config.toml
d_shared_expert = 0
router_logit_norm = 2.0
lr_router = 0.000777
num_attention_heads = 6
positions = "rope"
rope_theta = 500000.0
init = "normal"
init_std_up = 0.0552
learning_rate = 0.00106
beta1 = 0.9
final_lr_fraction = 0.0
Below are experts of layer 2 (counted from 0) of a mixture-of-experts language model. Rows are named router (the router's row for the expert), gate (a neuron's input weights, with its number), up (a neuron's input weights, with its number) and show model dimensions 32-63. Each number is 500 + 40 x the weight over its row's rms, rounded and kept within 0 to 999. Numbers have three digits each.
Before each expert's rows: a language model's description of what the expert responds to. This comes from a sample of Wikipedia text that the model never trained on.

# expert 1
Discourse words, mid-clause. Mostly word ends or content words in argumentative or plot prose, like However, blame, politics, dead, plus hyphens in AK-47.
router:494447536539516487537492461449442516484455548498459455478502556465424519429527503457522510560479
gate0:417463519482523469565531426520521444487522498543414538481502539458482488465606484439459486541545
up0:457476413464555476537494467501521528507469476461466481462525529521494547471558450506442506556453
gate1:536467455539541510540473490445551574487511490436460522460506515500423530498513462560574533442474
up1:470472486472439523517581450458532497441542538457459496472537461486545532544495521476593572440454
gate2:480447493457416475506455492446445487470484487391494501514593479554459556454529494449513502532489
up2:556542482508499511458521595539535446473468517478517474494493514562583434448453593537583496502576
gate3:513485469418618563516505519508498423468476546523489528479470525514513508541510599490468476519488
up3:552564462429481529511531457544580467476540499547474534507501467559578421574512500541507495415536
gate4:461550509575482402584431503543497576561544538465495489491569498523537500477468462539491461426390
up4:512557488547482531480505527454469539511454519509501450477460550409426455516492454511490528497497
gate5:501513549525429488432558468523525467516515484561502485554529510433522540565505510449542506493477
up5:488464506501482621522512558506552526476489494562555499470467486488503475513509512542564535482460
gate6:503474507532488507472505546483484562546508461500524524529447543528545468479488553506439459510496
up6:532459537486479504472520525484529485396516527486495489510535492463537511537543458473527482423421
gate7:497526483487532471501475443512540513498441515527497508543444452485468505540460490521479450478535
up7:450507466534504518510544542568487536422498513543553553380465519460487474491473552542492586490529
gate8:540487475524433503476495556546469514465467495550488472501515443471571501419459527511495560471563
up8:502469584445509482494537415448437498474489556542544468546573502499427507479483481429498510518476
gate9:471552508496516518490497472515509447439495530515495509522463497510526491534484458525490495466502
up9:486505533509461556527541476535421513512456512455507613373478518528548461542566451440560503495500
gate10:562461471488473510531530447448472526545479510530434462531505521472471481461460462539533580568537
up10:483447509514515482542508437458465506463472496496458477448514470448536509525520531503477568531474
gate11:520577554482544499447492610482421492516511420545554555523536463550499490528565487501489443448434
up11:515440512463515498565506573506497459551524474556490496519500464466499527466508516501479411477526
gate12:486450487559551520524497517505499554509558555476399530523429519532461525512496430505534521486573
up12:464477498462448506498483505507476590517530514472565418414541484537533547411475493559466569519468
gate13:532492534507449519480514492510483512553500468578498462512541470472492527436482460524553579526531
up13:460537493499496448547457476532514420567459466484546524493512496507432464501526537496436448494504
gate14:501513491493415537490447454508437545451487449525496474533530502492468516466505502493446559600470
up14:537555486527464511486560530482561482522514563491558482482489474591514436545464483542508485465550
gate15:564487495511449433465520462501490448594550441505501502399562479479493440528515425544541545520543
up15:419520497504514526513522523533444538416476542464518424581467498470503577479438501488432459464485
gate16:493491443438441463406512493506563544534495539482447470508548435509511592511496465480446487469425
up16:498487450493516436517429536509487526590446510513477474455551529517499468525457527533557481550544
gate17:489505521523485419496436571499442504498456565472474473443487518457524481412444450524494469523478
up17:594492529514522509478466499550570463508490527547441476478502507567561436523515476511522502463497
gate18:464502434545573539465526534523470425515468442486591416462519446513518494537461444466415471494487
up18:468515452486458533496488541423505545428466520436437468498537565460434594469523515492482489483464
gate19:498522495505540473459516562471514576522551582457500505523525508522497573572516459456503510540454
up19:492498529486517419537506490508517470481501506484459512552481498496582579473552466491503530531501
gate20:603485506487491483543486516522551493554508559510421479495474558563508479483516491472517458460519
up20:560482526466507483493565532503471540541442476535494474474496471575536476548484512511536456565515
gate21:503515523510529476512547555483463441427513494459514464475500494497564547542488513553510479463526
up21:553461463418561523452484526501533442584403559515571518448531509447549390479485484536530532546471
gate22:497521558490508475451527586453487538475481449531471482468519461530461443491545461498528505480534
up22:526499495496528536435487470471511575419434542495567473517535544489491521445444502487494479574439
gate23:478538520531484522502474501596440413559447558505490509454557428558561501479469450466434567549493
up23:498542473492426511493468461476445486489436465539514508489483497422534547519516536502558547535545
gate24:519426488481477479486506587506470513440444546596494481427506520462545478421540514476466523524534
up24:504535486518473534521534524450577575428434388486524473508551504471476467546415450561504500576523
gate25:483583483550536498506543513447455561538543508488491510506478464545509392454483516546497563496512
up25:513498523517490512489476559413504475504461480449457475533457480531427476483473452522459522500560
gate26:550497528487466459468476468556472533509553479510594581538598471524501483423468466482479465543551
up26:523569453466466500528503532495504494470536484484538419509433527499492504559551465491524566467492
gate27:519513521539518457609490555469442523459452461495533510506508488502518460457505422560550525527514
up27:482466444475494520491488508467507515510556490485523537409488513506489498504463510489430451516476
gate28:442541488454447500548499518479467484500483515555561492545479477485543498555478516510492486463499
up28:504451476443470471520475525555530548515511421510531504455495505541514504455458466561523468553566
gate29:481526470444562494538447474541435505510456536490531555531543505493521541583461505513558513546531
up29:487562508507506440518566547422530518562504516472509493508530472545481506467514465505469501552515
gate30:529553583554508588546542445491505567484520514464488446505464524449510474419532451545519507533481
up30:511539567513518500470483395507452514580476495519446523575470525489451524460511549447511573416499
gate31:485448468535478485505521530427505472472484454480475498451563452552514522466520501583475568448510
up31:541443574510487537484498521420516559529490516516492497559433521506513506460528623553430499558454
gate32:447521510491497581537453543486501520456506553394466500487435529470502450586475472448568465545534
up32:497483535488428453520532526503477482500464378498478494512531519503494469435505512499522534499467
gate33:506470485397463485456443529509578493458440493514523533479435486501547545519501545539477455505460
up33:499492524541485373468523526408408482487473462478473455472529506495511514525452515445448531542477
gate34:524419469469465529436485544486509540492508515584496536507493484455460495494443478508492575559462
up34:528477614473529527505484519522524534406440550483521451433480520488500511446497505543556528592520
gate35:493521481499535511406529502525476498446529540581517508474485497517491529447440489533438447508527
up35:552550529495446466443526475542482510502445468561438512479619481534520531533489437446422472564434
gate36:417553534509462563487478575527485486517459554489545577558488550512483440568484499503499517492528
up36:467499542540464536471505540515506498561516493466453479534494572502453498497517556463477507492452
gate37:472456482544473494545472547429541568546579490462529549490446528498478511479540427575490491519538
up37:579520526486477602497487519577481492446445523534497480528500483462527562514454571472536486480525
gate38:410518518468392511488515504466466513592536473475472481495513495502521563520484470478535473454512
up38:521533523488464516536459509524450446443526511475505466478502539511496498413527473459469499461488
gate39:567548513500513548513591457465482588430457419551564498481474554465517582500542537465500518494544
up39:500508479494480489579470465469509444549475525533476529470518462519522501460464595572477494476587
gate40:522529508654472504502514441528470512591528564450459488451517443457540539527467493565416509499490
up40:471378442578476561536470514516417501499516503528453484505434541547490513466485482475490469463512
gate41:428482519522465517498536504485455501495493536473445521462523538490507577517478484451524504467513
up41:526517488490536543565476506496485463483508492495479458498525505505461457519580434495551483511493
gate42:495495450478489529537494533532483515467497489436461566491514516562515515532541543556509528492455
up42:574492538502489441481464560540517590427527449545457433512492512510528522509510433459458518510496
gate43:521534460509457510447520495507537518567387439486467567542559503515475489554448496474467459574467
up43:464500532581501494538469461456558557519483507503453514478456545526522508533490544504436545557535
gate44:478512477563500496513525422461497502538456437470502502521499566499484509577458503493483484543462
up44:456539487503489534530513559546489481503561478468507492549480541479534469563518469512537526499511
gate45:478457494532468503463498536468484518547465425534493529435495515492475512464505498443507399496543
up45:476489507518487471511458449561559476488447546416464485511495534455509490506552536488577490450539
gate46:438440502497504526548502514443477498490506488450451462509521460512451509489469447509507536529519
up46:554456468503531451409498552503553490544557471429483450470455474569417499516516494494488446500482
gate47:504474509495486518453570522495486444553479458514421517505443560477509578497491486478544536467461
up47:460512492464468585502503530552488514528590496549538527456474476502412485495511435541413555447539
gate48:511463449523456473495461523477487548495528468515454473503543499583507452553456372489448471509496
up48:521499471489571578637487454528526505471491519477542492519489509452499558480502540430637565523506
gate49:495472515482573497494519473468491568519527470493433463477471522463494482478573545463525509491520
up49:436518451537492527529445591546499496527492510447589479499502472520558490588469507573481520455484
gate50:491559564482496406433470530512522446531562406481491524469461530549487471508426537481495482525420
up50:479455477483527554487445462584482553489487496551460499503496542434484461522560498476519564531442
gate51:523442497455573458593530360488450469543504548488433500501480480512527552513467502484544518552507
up51:447561490536499486578569466472474506463521485597558511538441472525480452493539430457468566574559
gate52:503533506625472545460481456505483556513414545540511526478425488503541555519464557494484549453501
up52:473515533437496505471482463419537526506525392519517534507593481509441429535500530506514511507459
gate53:470473514447544472487502499478432533521479469512458506523416438572500515527512579532543435422421
up53:494519493497554479478482484479520510520557468528393422538549531481406475466578545494500458548466
gate54:480522589542434524572453542530541472519518467464448428458517546493535541493481458504456474543501
up54:558495459545443444478452454470508464441540449527510489519530481455523484468426495553455562495502
gate55:540424489470519401466493487502489502547511521500414482486449494516458551486463458499468450591508
up55:552497484517511457482429467495466430439583458492545537535393489496436437494470456555455507510430
gate56:516584511485456537515541506451532603502528434458542471524482474541423489538532422552489468507523
up56:491450446489483492565463452493493411475468457519480464519448528555487499490483531476531463535476
gate57:540452462475502509502549517479500484424540510487447471536469518484470494515547514412525474573496
up57:496506507467540462477444458478475426515555500495469507476474494417463449535447505539480460544494
gate58:504560499491528459580428483490539537506534499545431547485521522578540552578460548472553471503495
up58:373528529486450528479586574470493597536594505485553503445460461508481463489501431477513432487563
gate59:459510437564504498434510545501548515481526500535602499492393473470535475505476496441540575560511
up59:508562464520527496534492482421518531399522488517437472530457525522456538472527541478462507554473
gate60:512471509493469481543434546583486556557508503483497491456469467513466518485402479489423503472488
up60:475519523472509420474460435516440427533493480555550492452538430551470539545475520509515499462512
gate61:446511488537442419513532517501511562511489490492454470496459546504539560519492555468533464549474
up61:514474511475568558529506486576512401498390570558473531518499515510517494473486523528512522493510
gate62:441553478525499464503453501507515478519478517453545503506556475472554492509479456551505435575555
up62:492468482482520513444467502457495467590459475473514409486435510493508455519483465496527519499492
gate63:541488469489472487512418525528475544498488492538447454459493510436427475474493463513496484539475
up63:515456471510472438557501511433454464577479495436477496482502433549517537492481500516519457526521
gate64:535528539488466544502489460468500520506475565483514504456532551511483459474544481448532512567504
up64:495513475602492520495488515512464430488496517426491434462519533444413525471495529424468484525431
gate65:500505485439485527543557548553517541469559516509543499465507508464475526509519536479501563464489
up65:443506480471448442457520480483511492541517497479510504507528497464496520432527410475477518488473
gate66:453464487585414449515465562505537463562467483473482480507519517482446548485507519526427519441508
up66:551461594497526451552488489439469549532552513496468476515522517495507497498532542483524461474571
gate67:557542489491471538535537508579458498542463491509521515548414536451488440517473523414510510425512
up67:482460480444506429476466465498462512528519524583482546491497496511476443483536523589447519512482
gate68:510534480515573554570515452477552495396534456518498472453550442496583524482567509560532543503485
up68:518532531522472475528482431490505520505538467559470525514425528511481527610474524541447482555555
gate69:533442544448488438501541506460488541510508544509444530445568507515502487500537570453508537528491
up69:568533567475462511513506448470507489448495548520560513536483500587548542502459546392523483532568
gate70:491466564475489478449512538506444512541432539467499506504519462450444509435520519558467508536515
up70:437542459464460490413537455524514539540459466429508469534551438483527477519445479550441505485536
gate71:576530515417511554481493475532514504472548518511491486523530426495537481551508494553545550506545
up71:580484484560502546492549481476522447490438518489513491454550525504484558508483524557522447492470
gate72:529526441466537513522525480477518502505470555575465504568535458441498483533522460515491513517456
up72:479525557516481433447506532501510531455545461521530526448450497486549464583495487522511463517428
gate73:492552534502471517479544490504456546447512509532527496559497518487500556501463517510487521544460
up73:447541497467496556500476477514483393485464497519472579542465460473524424567478546480555502450472
gate74:525432482474475466548499492449540479514510492456393496488508550510527577461569459476488562585454
up74:553465477525478473460503559484443569483497455543519520504542486471487516425468521542451581524619
gate75:520517509527489520533499475452436540377548547481502458500513523515523547461514485460530467492447
up75:447530474447533434488531490486544480474540504513494484531506489468541569517457502495532471485516
gate76:542443461498517510497465533444556497522485506496457431514548530481591459470517594483512496513451
up76:492492529562534403487504462536566450577478527465443527536489566513539565510477538463442544533497
gate77:477485489490496424449502497465471528533525510485440486486502439436423487524504481513503452474479
up77:498482479443540502453530499521491545498502468487460571565496437556529518496499498510519507474505
gate78:518576479492455459574514554477476479506456431521470520491566499572501457489519487464480592470487
up78:492433577484462522500487603556529585515543502533454462582467477575535531434513451530538540493502
gate79:543481490468430531482533527503493503501425479500500456489579425576490543498546529495577531466612
up79:392485502550463460482560463490478590492488505501443526491485534552447494465482508482495508501503
gate80:564593501439481538519476506446516543507467454528520572498528479489512472478513488545402595493478
up80:558515419468513581536483503487540575532553515519562602509519483518478565487477497560488465529560
gate81:469519485517509469510513543475503471524576441462441436457481454531467509401501482482472448497522
up81:568474515521539563429522456461516532537531534476532522417451441493478430460529500541530531520477
gate82:443451482474483541512480547511543497474465464443469474487483518456564519520488514511523567466452
up82:450455507560519504544518506495466547546489504448508397446459539515555584554506512503426642506471
gate83:443502465586474471487482556425494557462555448468447512454448488496513498451483455522457485518400
up83:487465452494454511515472547480447542443559555507529461498447520451504579494575497502502518513513
gate84:491483525550477506511494474518497553500415481512396512521516541530534515479510574533493514479530
up84:482529481437528559475517483482493555416546513519432512564457491523491517410463502532544503499477
gate85:569545563514549490537527514539456461504498577507476481436502491484511442497527496516456514533485
up85:535548503512464504474513467480569541571526529561527563511488524512565421587500436569504480471478
gate86:436556490460473472530476504414550520461634484487491477503506493515528455498525467543494487547492
up86:523532479544517473450448470514478555530506537497483548489462513559472493512515550422520495441500
gate87:491445467481500500421529457527438522489434525482494483566514494462566467435503497446466529526386
up87:515532514468527544460474490478534499473452433509569476554456498562528496469497594513425507485565
gate88:443525378433469459476496454531499419481505530559512467521487493407462504483506435505513531555576
up88:541507450513564575462517474475555558382467496553505520499435527532572453477483497478488490465526
gate89:471464500452495411474582554544529525503528531496504511552510514575478517521496576460467507444586
up89:548520446583416490481451546529475503438447481538539509501477522534509520476528468497487533459488
gate90:471526562432450530575475495571463556493482500491441453500563466500533528497541421529485557467466
up90:589471525463443490497464524435461581405458508510485526561434558538490527503529495513393577490509
gate91:433516438492500523471449508534476523537554491479543482442484530498476499458470522491462505449460
up91:519477487594490434484434489464485505535450473508477493484460532452472632508540514504525524508541
gate92:434462480502508507419468545472475497504514484486538553521556500486545523532540521488485408572532
up92:527512525428483487575523519495526536567513457508423501452429533414420456504510516467453515520526
gate93:517525477496521550544554494512478530544496482449450518545473493467609531522474467548606495450479
up93:464432486541467515502528485483474523447582466484465495552470542491569559476526510481476530536486
gate94:458507415495463423435460516528477396602475448471513508532567526588496511445487508471484454483508
up94:457442564475499482500492520426413478512514480488535493521494544507487516505493584536511511546477
gate95:535533540459502491507490479553545505528523533443464483421473479518514552511492557520502456496517
up95:463519489514452495443548401526444475442450476560556458548505502542520524474524504513531468476500
gate96:472567440527502512556499402479507499469466507477543487480549535575512488488519526476523500448472
up96:524485514469529431541510485450441440468514513449544547443509508370508568516537462511500540404582
gate97:481454468553429514588511511506561496544501496506476463601488511475514502521436506536623519504485
up97:548467455506437471463463497482511568519561454457582508530520485484478502526488486492512569436452
gate98:517485504500472521560531549524588514510500426548452487487469509461383499453537491494449509486570
up98:510513494454577453469496526487475523449515554457498481456490513533513483523483513553526434540489
gate99:510527560504531555535486493487567573547517497467442501465480545458482563532534460529460533531475
up99:566503465512461572566468488472523561502517517525428513476472558448561536443472469484539496474513
gate100:492479568529483439496478485432539598436515477496443505527520518509476521558468543481417511531556
up100:476506530548514449539518524510459459512468532510506535546494541531476529496522520495440576440528
gate101:528511537422557530507555506509486441475472492546525463569482446535521489544446501546574541472536
up101:536507512481518431482494496496533450514528492514517480458467470552477517537498438492476419495525
gate102:457525539501499525407499509413514511527515505456455477498473497556479485540513547522501499490473
up102:494549531454456461484473521457478505548463552447469432470511454565476468519520483463477461539498
gate103:435539501524468479510500605494524502513495486539604570518449511447512540487525495522404482510449
up103:472411531511524508437528550429496469523503551505544427516454560542496506587529507448484499531546
gate104:462518528494552557491426443527558494504493558443476514445468511490519522545449549498471525516529
up104:532558571453451559525532513501486530466549451559528476554454508550522540493457462544464516513549
gate105:494483436526495481531426540445506508531532500494481430527545420534453442466499486490474447523536
up105:492530534495529552492531461518489505529521515511459509463537533485519475477552536487480520502512
gate106:503481532540446477521538485489495572475512546480565540608527436457456512496567432411524567487440
up106:476482510431504500520473557511532440513533465524429383488500479541521554522498538536498472555561
gate107:434494511480509390525521493414476500542526464460450538419514506487472466435504485501565526500429
up107:486434450442553479519554497519484506558546483504544546476439486452476507530472543525459531515427
gate108:489566565479466544515524453528543485460483486503498466554484482507445505495433533489554501517539
up108:472507595511557451490486480497442527506497456464444412461435502477447437566501479424515473500450
gate109:473515533542521465523510549428568575475466534467502482498548503540502453491433408495488461454579
up109:572523496463518522403488479526565484499543488482493525392483510497474458534480528518467485492509
gate110:468504471503565498472481405522471555531522450502465491555499463483505494430470525511471553495537
up110:580479352495455553496484458455482536447512505504572464561503550429527512462512488475536542517490
gate111:578532461540522595475498448523538558479483507519522441465486530540516521461471517430497541444558
up111:467473507487531477474494500497523499512559421527494485512541458459464436487479539497521515416472
gate112:501444486514507432525507487504440501467482517485500464491484507426445418533532516520517531522481
up112:568491527489513436507494507500549485533477527451514457483497463544478525416467512520481482405479
gate113:494544454491480454460463585473544541420465518530493538602477507571440544456512496401500510448542
up113:556424495528500523490553516601446542472529527542417568590437476498496570513518471418561491518529
gate114:427478628532401465502480476505448490519469479468483483404495567490412499444454537537575533500541
up114:468423550508543581520523500539487564565587521454522503528536440623516470463484481505492563487565
gate115:509492560512495459476502493474478513547517513506484463463473586522533465466437558510468472481446
up115:509537500422549464511475587494532523542500501481503529505489478437502564441442534467456441539421
gate116:491538506457505499479477536540498469461466499510469537508462485444462529502520553412466493492534
up116:491521534501561500591539506513542450492521492474510524478487457410475500527525559526500494568492
gate117:565482473507450508504497464492514486454545476520440447429492556496403521473518476486439498525490
up117:505475489509574431526525555549500477570502602467519492501503486525479482471448428569517526492503
gate118:505552459514476482548490505531522528487525537566517480439496544452534543548481501462450431461514
up118:521539446524565516483507466467482520503475517490451490514467461532634461551523574500526524446438
gate119:533489457452548478436476457545486508546534440528496523544505471494495524525485484534502529525447
up119:622495502464562570518499546494502466507517566429517515518503497549459497490443478449498505582498
gate120:503580482451528470588483473386475571464561460466455572507490498443543462499553480463530521555489
up120:479415472541524447468487519479447550462515511492510476515539467433519479491520487492504525524382
gate121:473508504483452593450563509549483437494570479546482535437486476500572450481488539556438487461528
up121:480502521519394559508460518464508513472518465432522489438521498507524510466526486493523497417515
gate122:548480507516533428504484498520513495533528491485533458471461503457495464485492492516544528532415
up122:527403520566525487529441476549519519567496526424470468493521486564501548527478533455441482445478
gate123:450472528473555495516502520520508474516412471514501458495450468513503490505504469500495451514490
up123:481509459408499537556418581482498512533514552460518464441511474508491470475566484480578433468517
gate124:520528460507517518583490557516488484470477474545487507438455521549513573529498534522504452553468
up124:402457448455499472516515482502567495529503541570523505500419521427546487426458469558432521564543
gate125:455513551502454523519491499523537564501479502445543462463467484463605461442551465512589527527500
up125:475517551457532508534602544458455472480519471540543503537540430525436533564561574459535546552491
gate126:472561490456515433461522461533422492510457503464492485489538529558509526452459480474478503517499
up126:400518575512506536556489463452443566494489459522513510506566499470530483505454436435420421529549
gate127:553525543494518498441437448490409467497503562455496445486411506519565551531495600517501514486493
up127:502478527487505488472489550548527469535484436483516516528533565493469540443471520544435478474517
gate128:511476517477519517470466462508470500520488528479523504434501494510556493535444554520477498509472
up128:522515486594605566495511484517545513470525517523484490509460497433558436543478540498526514422450
gate129:418489500488500451449496478491485550523530465501433530490420478481492498572454557564449495486520
up129:521473439503590532481552488469540494482471569492476551499465507447436536486501554446524530495561
gate130:448541447438511456527493563451528510502556546508497519452470437483414552522501514544455443467631
up130:489513501554464487492520505468473483458459525500439521636528487536492442524532498452553491524462
gate131:539442488442445480523480523481508516454468495454455497429469541455558528445560490553533525537514
up131:545539528516501506487484459501545467589526471487527419535538560569549512509504544488441466489513
gate132:506539417482501518508463401504571510523504533528524566516616505512452465502464461512499498444530
up132:466539477502533413494515511569547458450561546542474500491501477535523429535482497513518425500513
gate133:518495521524559511552488505487504563506498428475514470491503474488547540506470486524486541543522
up133:454531588491473526503502466483526467489454494526539604492487518453426455504466458479560556431411
gate134:494505507486474435541464507443505500532579477435496563478477544461501523530543507423560501461426
up134:484533470522497484635440564506510482496478575453507553505470515432465443521438492484489483420501
gate135:471493504528501474434482463482486550522540445523457498543440493494473551484489527497450540559459
up135:480501506479513562483480501542554476571495564494573519524483482531550404510485470488573452424542
gate136:578511487581559544455542460377507470432476512496493394455468523497459436454504512485535473519462
up136:473561535527578506515517476457478517531448488458533478442506504582510435606467553485517443501535
gate137:521503489508502539550548540519498542500509450592451472451497495473481512556476537532519507515474
up137:480526509511457473518549485438526549522516546445512447502534446489537494556458514540508526545478
gate138:458498576516532513443509479453464526486495550438436418512449449398378519543504497499501476473471
up138:499510476459456476520522497575517515523467441518489521561464500540608618471504503510522466526474
gate139:478554465471493517585456471481498517421481506495516585485493450505550505556546521531507581479494
up139:511497526512489540498531405473468441467541470476511460514456481526529498565534546511545414460500
gate140:547581425506537506508522506443530514504509485434515587499487501551393456468523464495445561521447
up140:458402551480602457495478473520531484483487533458456504555507539443552489521526551485457441534488
gate141:468487511481563545512525485579522454516563457435432481517456494523485538537516502528520537474500
up141:512504527467448498498508491491486506497579569496438477467475501485479499518496501554492543488498
gate142:463506489595447461503486493495515533506466459557455511461483519612504470549515549464527498494472
up142:473516547510493469518483520495510529511468542514477481439414474550589491540452538506509525522477
gate143:512556461446512449511499519541488515532419429536552524552513490519504476492551538525435496458553
up143:555437483455538533510489508605518484557508524488468479558499558463492563479458499527536443527462
gate144:510566486523440481424510483483500477534522429434544494554516538486563539469537496549512514501473
up144:541528531504484528515515480484473438477459510494510474521475527454546464460503552417461546500512
gate145:449483563528416509500445490465518543443572515405528487469538481519421581458553495488456500421458
up145:508537436493470565452508431502500532490572487478470509499572443523532428508515472491599505472525
gate146:490496498507475493461536533483435438464599498561529556551501472476424462504483467483487497480490
up146:557547498479475489549456431471554615471421463498488538457499529485544536520444572499513527493484
gate147:435441510484539502482517517543553521416520501498465501536548505485582572462540463544472523466497
up147:495513540521518502450539527507484464425512504467494490460543494444473466511464495530545485491483
gate148:500437441511527499477564458541545553428517464410424438462463462495490497520471532509466569421476
up148:543524556462456485446504475557488481543462528575497498528532463495462456494478496487484572508522
gate149:597533532542471476552552554524479457483525506473500449524482517523442548487459498456507481500558
up149:380505476463521565514548539479484465478508520515502491501584515494432507535489501572494482528484
gate150:463467437535487434545486489488468469440524470549486547533484473469395509514440512548438428524502
up150:485449503525467494547488558463513539566503510421491458573511540496487497427571507462517461475463
gate151:486483536456526520442526505528509525485482518457454462478578524517646490505551494492496468485475
up151:463502471483568520490510483419533481416527464506476473549511488448484500569489482500544476501500
gate152:494495504465493492462467421445487469465476420478520482492524460459545494514470499518520533519509
up152:517496505518498521503494510440481539560514458480534553555578511495509551471493467439474586467519
gate153:496489495516465518577539443466454521455507459456582518510482516413497540469502508459501565490492
up153:479506525450463523438530496466505417442468511489554489599593522435498479484541509447466509533493
gate154:545493588483471487493480548543434530494484464542472557509460516424441503426523566440488534531503
up154:515511506422416505488495491486438503475500493496610511559560542474425515456578482486493471493496
gate155:526483473461517548531484510552506484490504427548534445534493502510423519456493490552507482450520
up155:466503503494471536467559478535526544531570518551409500557499550523525437546587528459476518435512
gate156:527480511462482494427518500471525540414523485426481434471530497436486574593471496516451447433478
up156:499492432459544511458504552525489547445494488476497509469528510484466452466506439494524485523598
gate157:557536507541463475534527490520463511500527521520504493508483520523492526417482533430389434516450
up157:545486437507502525512486448503473530502498523527497420534511478522498593401512515477488521569495
gate158:549508501533508463423495496506545514598563446436545537549472507524472515448578511504514552501517
up158:494514589567486428440485452486549505594503524494567491517578520452565515453516536490472504475462
gate159:445524483507461547502523485430405492504431478503525468554527544457469526500576485412489469538480
up159:515475470492433540537498454514520522433435470494467517605507521399495555533627426445529481521477
gate160:489513457497500486518491483465500560523407481511496505465477474457500505497487537510469499581447
up160:499452502518499463510501540505513480451456588565480515551422487535501573521509589497480513667575
gate161:469486545520496489461505482547561578537429506510538491516472485492529435477532530527510536505501
up161:479441544531568531533475488511447537576573510550527499525457509509499474481507422539496567533481
gate162:533515509493501493510496490499462502449482491566541511512520488474472536464563538439563492437519
up162:466523587502558486538516483488501423504549498514543466577488500543532449435496507566550454567572
gate163:555436504549516477534486497516517488481562515524485476519457453509456542479496487549603557480548
up163:534430525399435503585434578509478534524549470545535510409523508548551536528572453498481525517500
gate164:457489435483446494453480510524521565512499530538468539523426508531505474496485525535418500584486
up164:566481513528493507522585520485500520476524527561540545492491508502505468359522501496480481558541
gate165:469472492505505436538441514501515473488487438546540452501436493517440469466442502492552576541497
up165:468472515491527469485454557503500505515466428538514526503427572484464530505475519543539452491480
gate166:455502466482463531509522548503562490494490528432469506432467503466466518581516542506527477482502
up166:529476580548518529436533454498547457551534520596507493516487511548492486525453506426403517485489
gate167:550498522464443445523474490526468493571445446484474465531478474528519548478524546445431554494570
up167:462483517522469485464518517477500531483563396527494539525512498527541569511496536468445527505491
gate168:492521452449507503538507602499581544498508466486543444475496490492496493459544600501584451514584
up168:491502460445511451433559437455488492471427516524468547517528503443546499583465504469523544526477
gate169:483516488464505570493483469572554386436522493484510527473473438597514455506444478456478476619508
up169:519525457471459414573466542507459491479479507466525563409483561493507458528491510486450549514547
gate170:532501517525431455501489511607495548552487567443546434490484526537494522450581435493402443573434
up170:536490548520536477462484551561442518600521512539509510425528534516482466495554419502394433459490
gate171:511454430523468600481524516535484566544439512460513524531549465506523483393560503486562461552560
up171:513479500498511546556500521560538468481474498501413487509459489449516496407522486519594490516469
gate172:533485492517502497540506406537539517450455531545510497475497546461477562384474487517474512547485
up172:487507492545466523494530516480437519473477486536490515496467528503426515470466549494396492540470
gate173:483552480524496517472560509493512597453581522498480469493489499487506554497480519479626431524543
up173:401525475488550539492571504539541544525566523502489515582518521540490577476392513563455437495500
gate174:522479476494471458574454538445546474427491541491436531492487513483457482452570500477543422389499
up174:427503475561520477547506551447487574516548478496476501434416563498532520463501499437482502549462
gate175:467464501533478487551499404473458554461543475488498501567505443574487526542523416522517514556513
up175:496448540421440539493500573507510511469513531528569468424481524486464604502493455461563496447494
gate176:477443480542493511444519479527565462382485515499512482532483527548521553537438525529487490532498
up176:481508491480439485431577514496581552535453448427544518507495528572527520504565481498469586512588
gate177:515488475529476479531470600512499452514521530525455453520466504564432538489437471528476454539519
up177:507491563553429468476494460544381483451521481472495501537535531498460544498545468446477469508479
gate178:455550510541538448463537504447517570558526538473524446487484477469515476439510449464415503527445
up178:496534534458563529500519519536537505468427496538479488553514471512432462474505517467486484493468
gate179:539496541556467473468538521550459553552497496461496622493501517538400440457453481493426589455470
up179:506453557534528502443515465565493531499504520475512435481537540595484512516503486471447489500462
gate180:464515433567480459525503466463480548524470481462463487478524522524492474551557562474539535514403
up180:458459431463479508535503423529444485536436559562494505558526562495604512467484524509519527564524
gate181:526577560460518447512451450522508524558489566475499533456531517528539562498433572512536472518537
up181:466477486505522556514472437528457457457563557545537596555505461498517504493465492555523555403589
gate182:519545493573476500553447435505474483536468541541506450507459486503496492470520510493498433432505
up182:534519486552585512489473526528508486560429457444567517462585481515448501471497404485480465489488
gate183:520474471479474395498456474594490516517431448493485516568577553470461492383501535478504485541520
up183:500554543469450495493533463518449435428514482505499436540480533397535515457447578514535445500479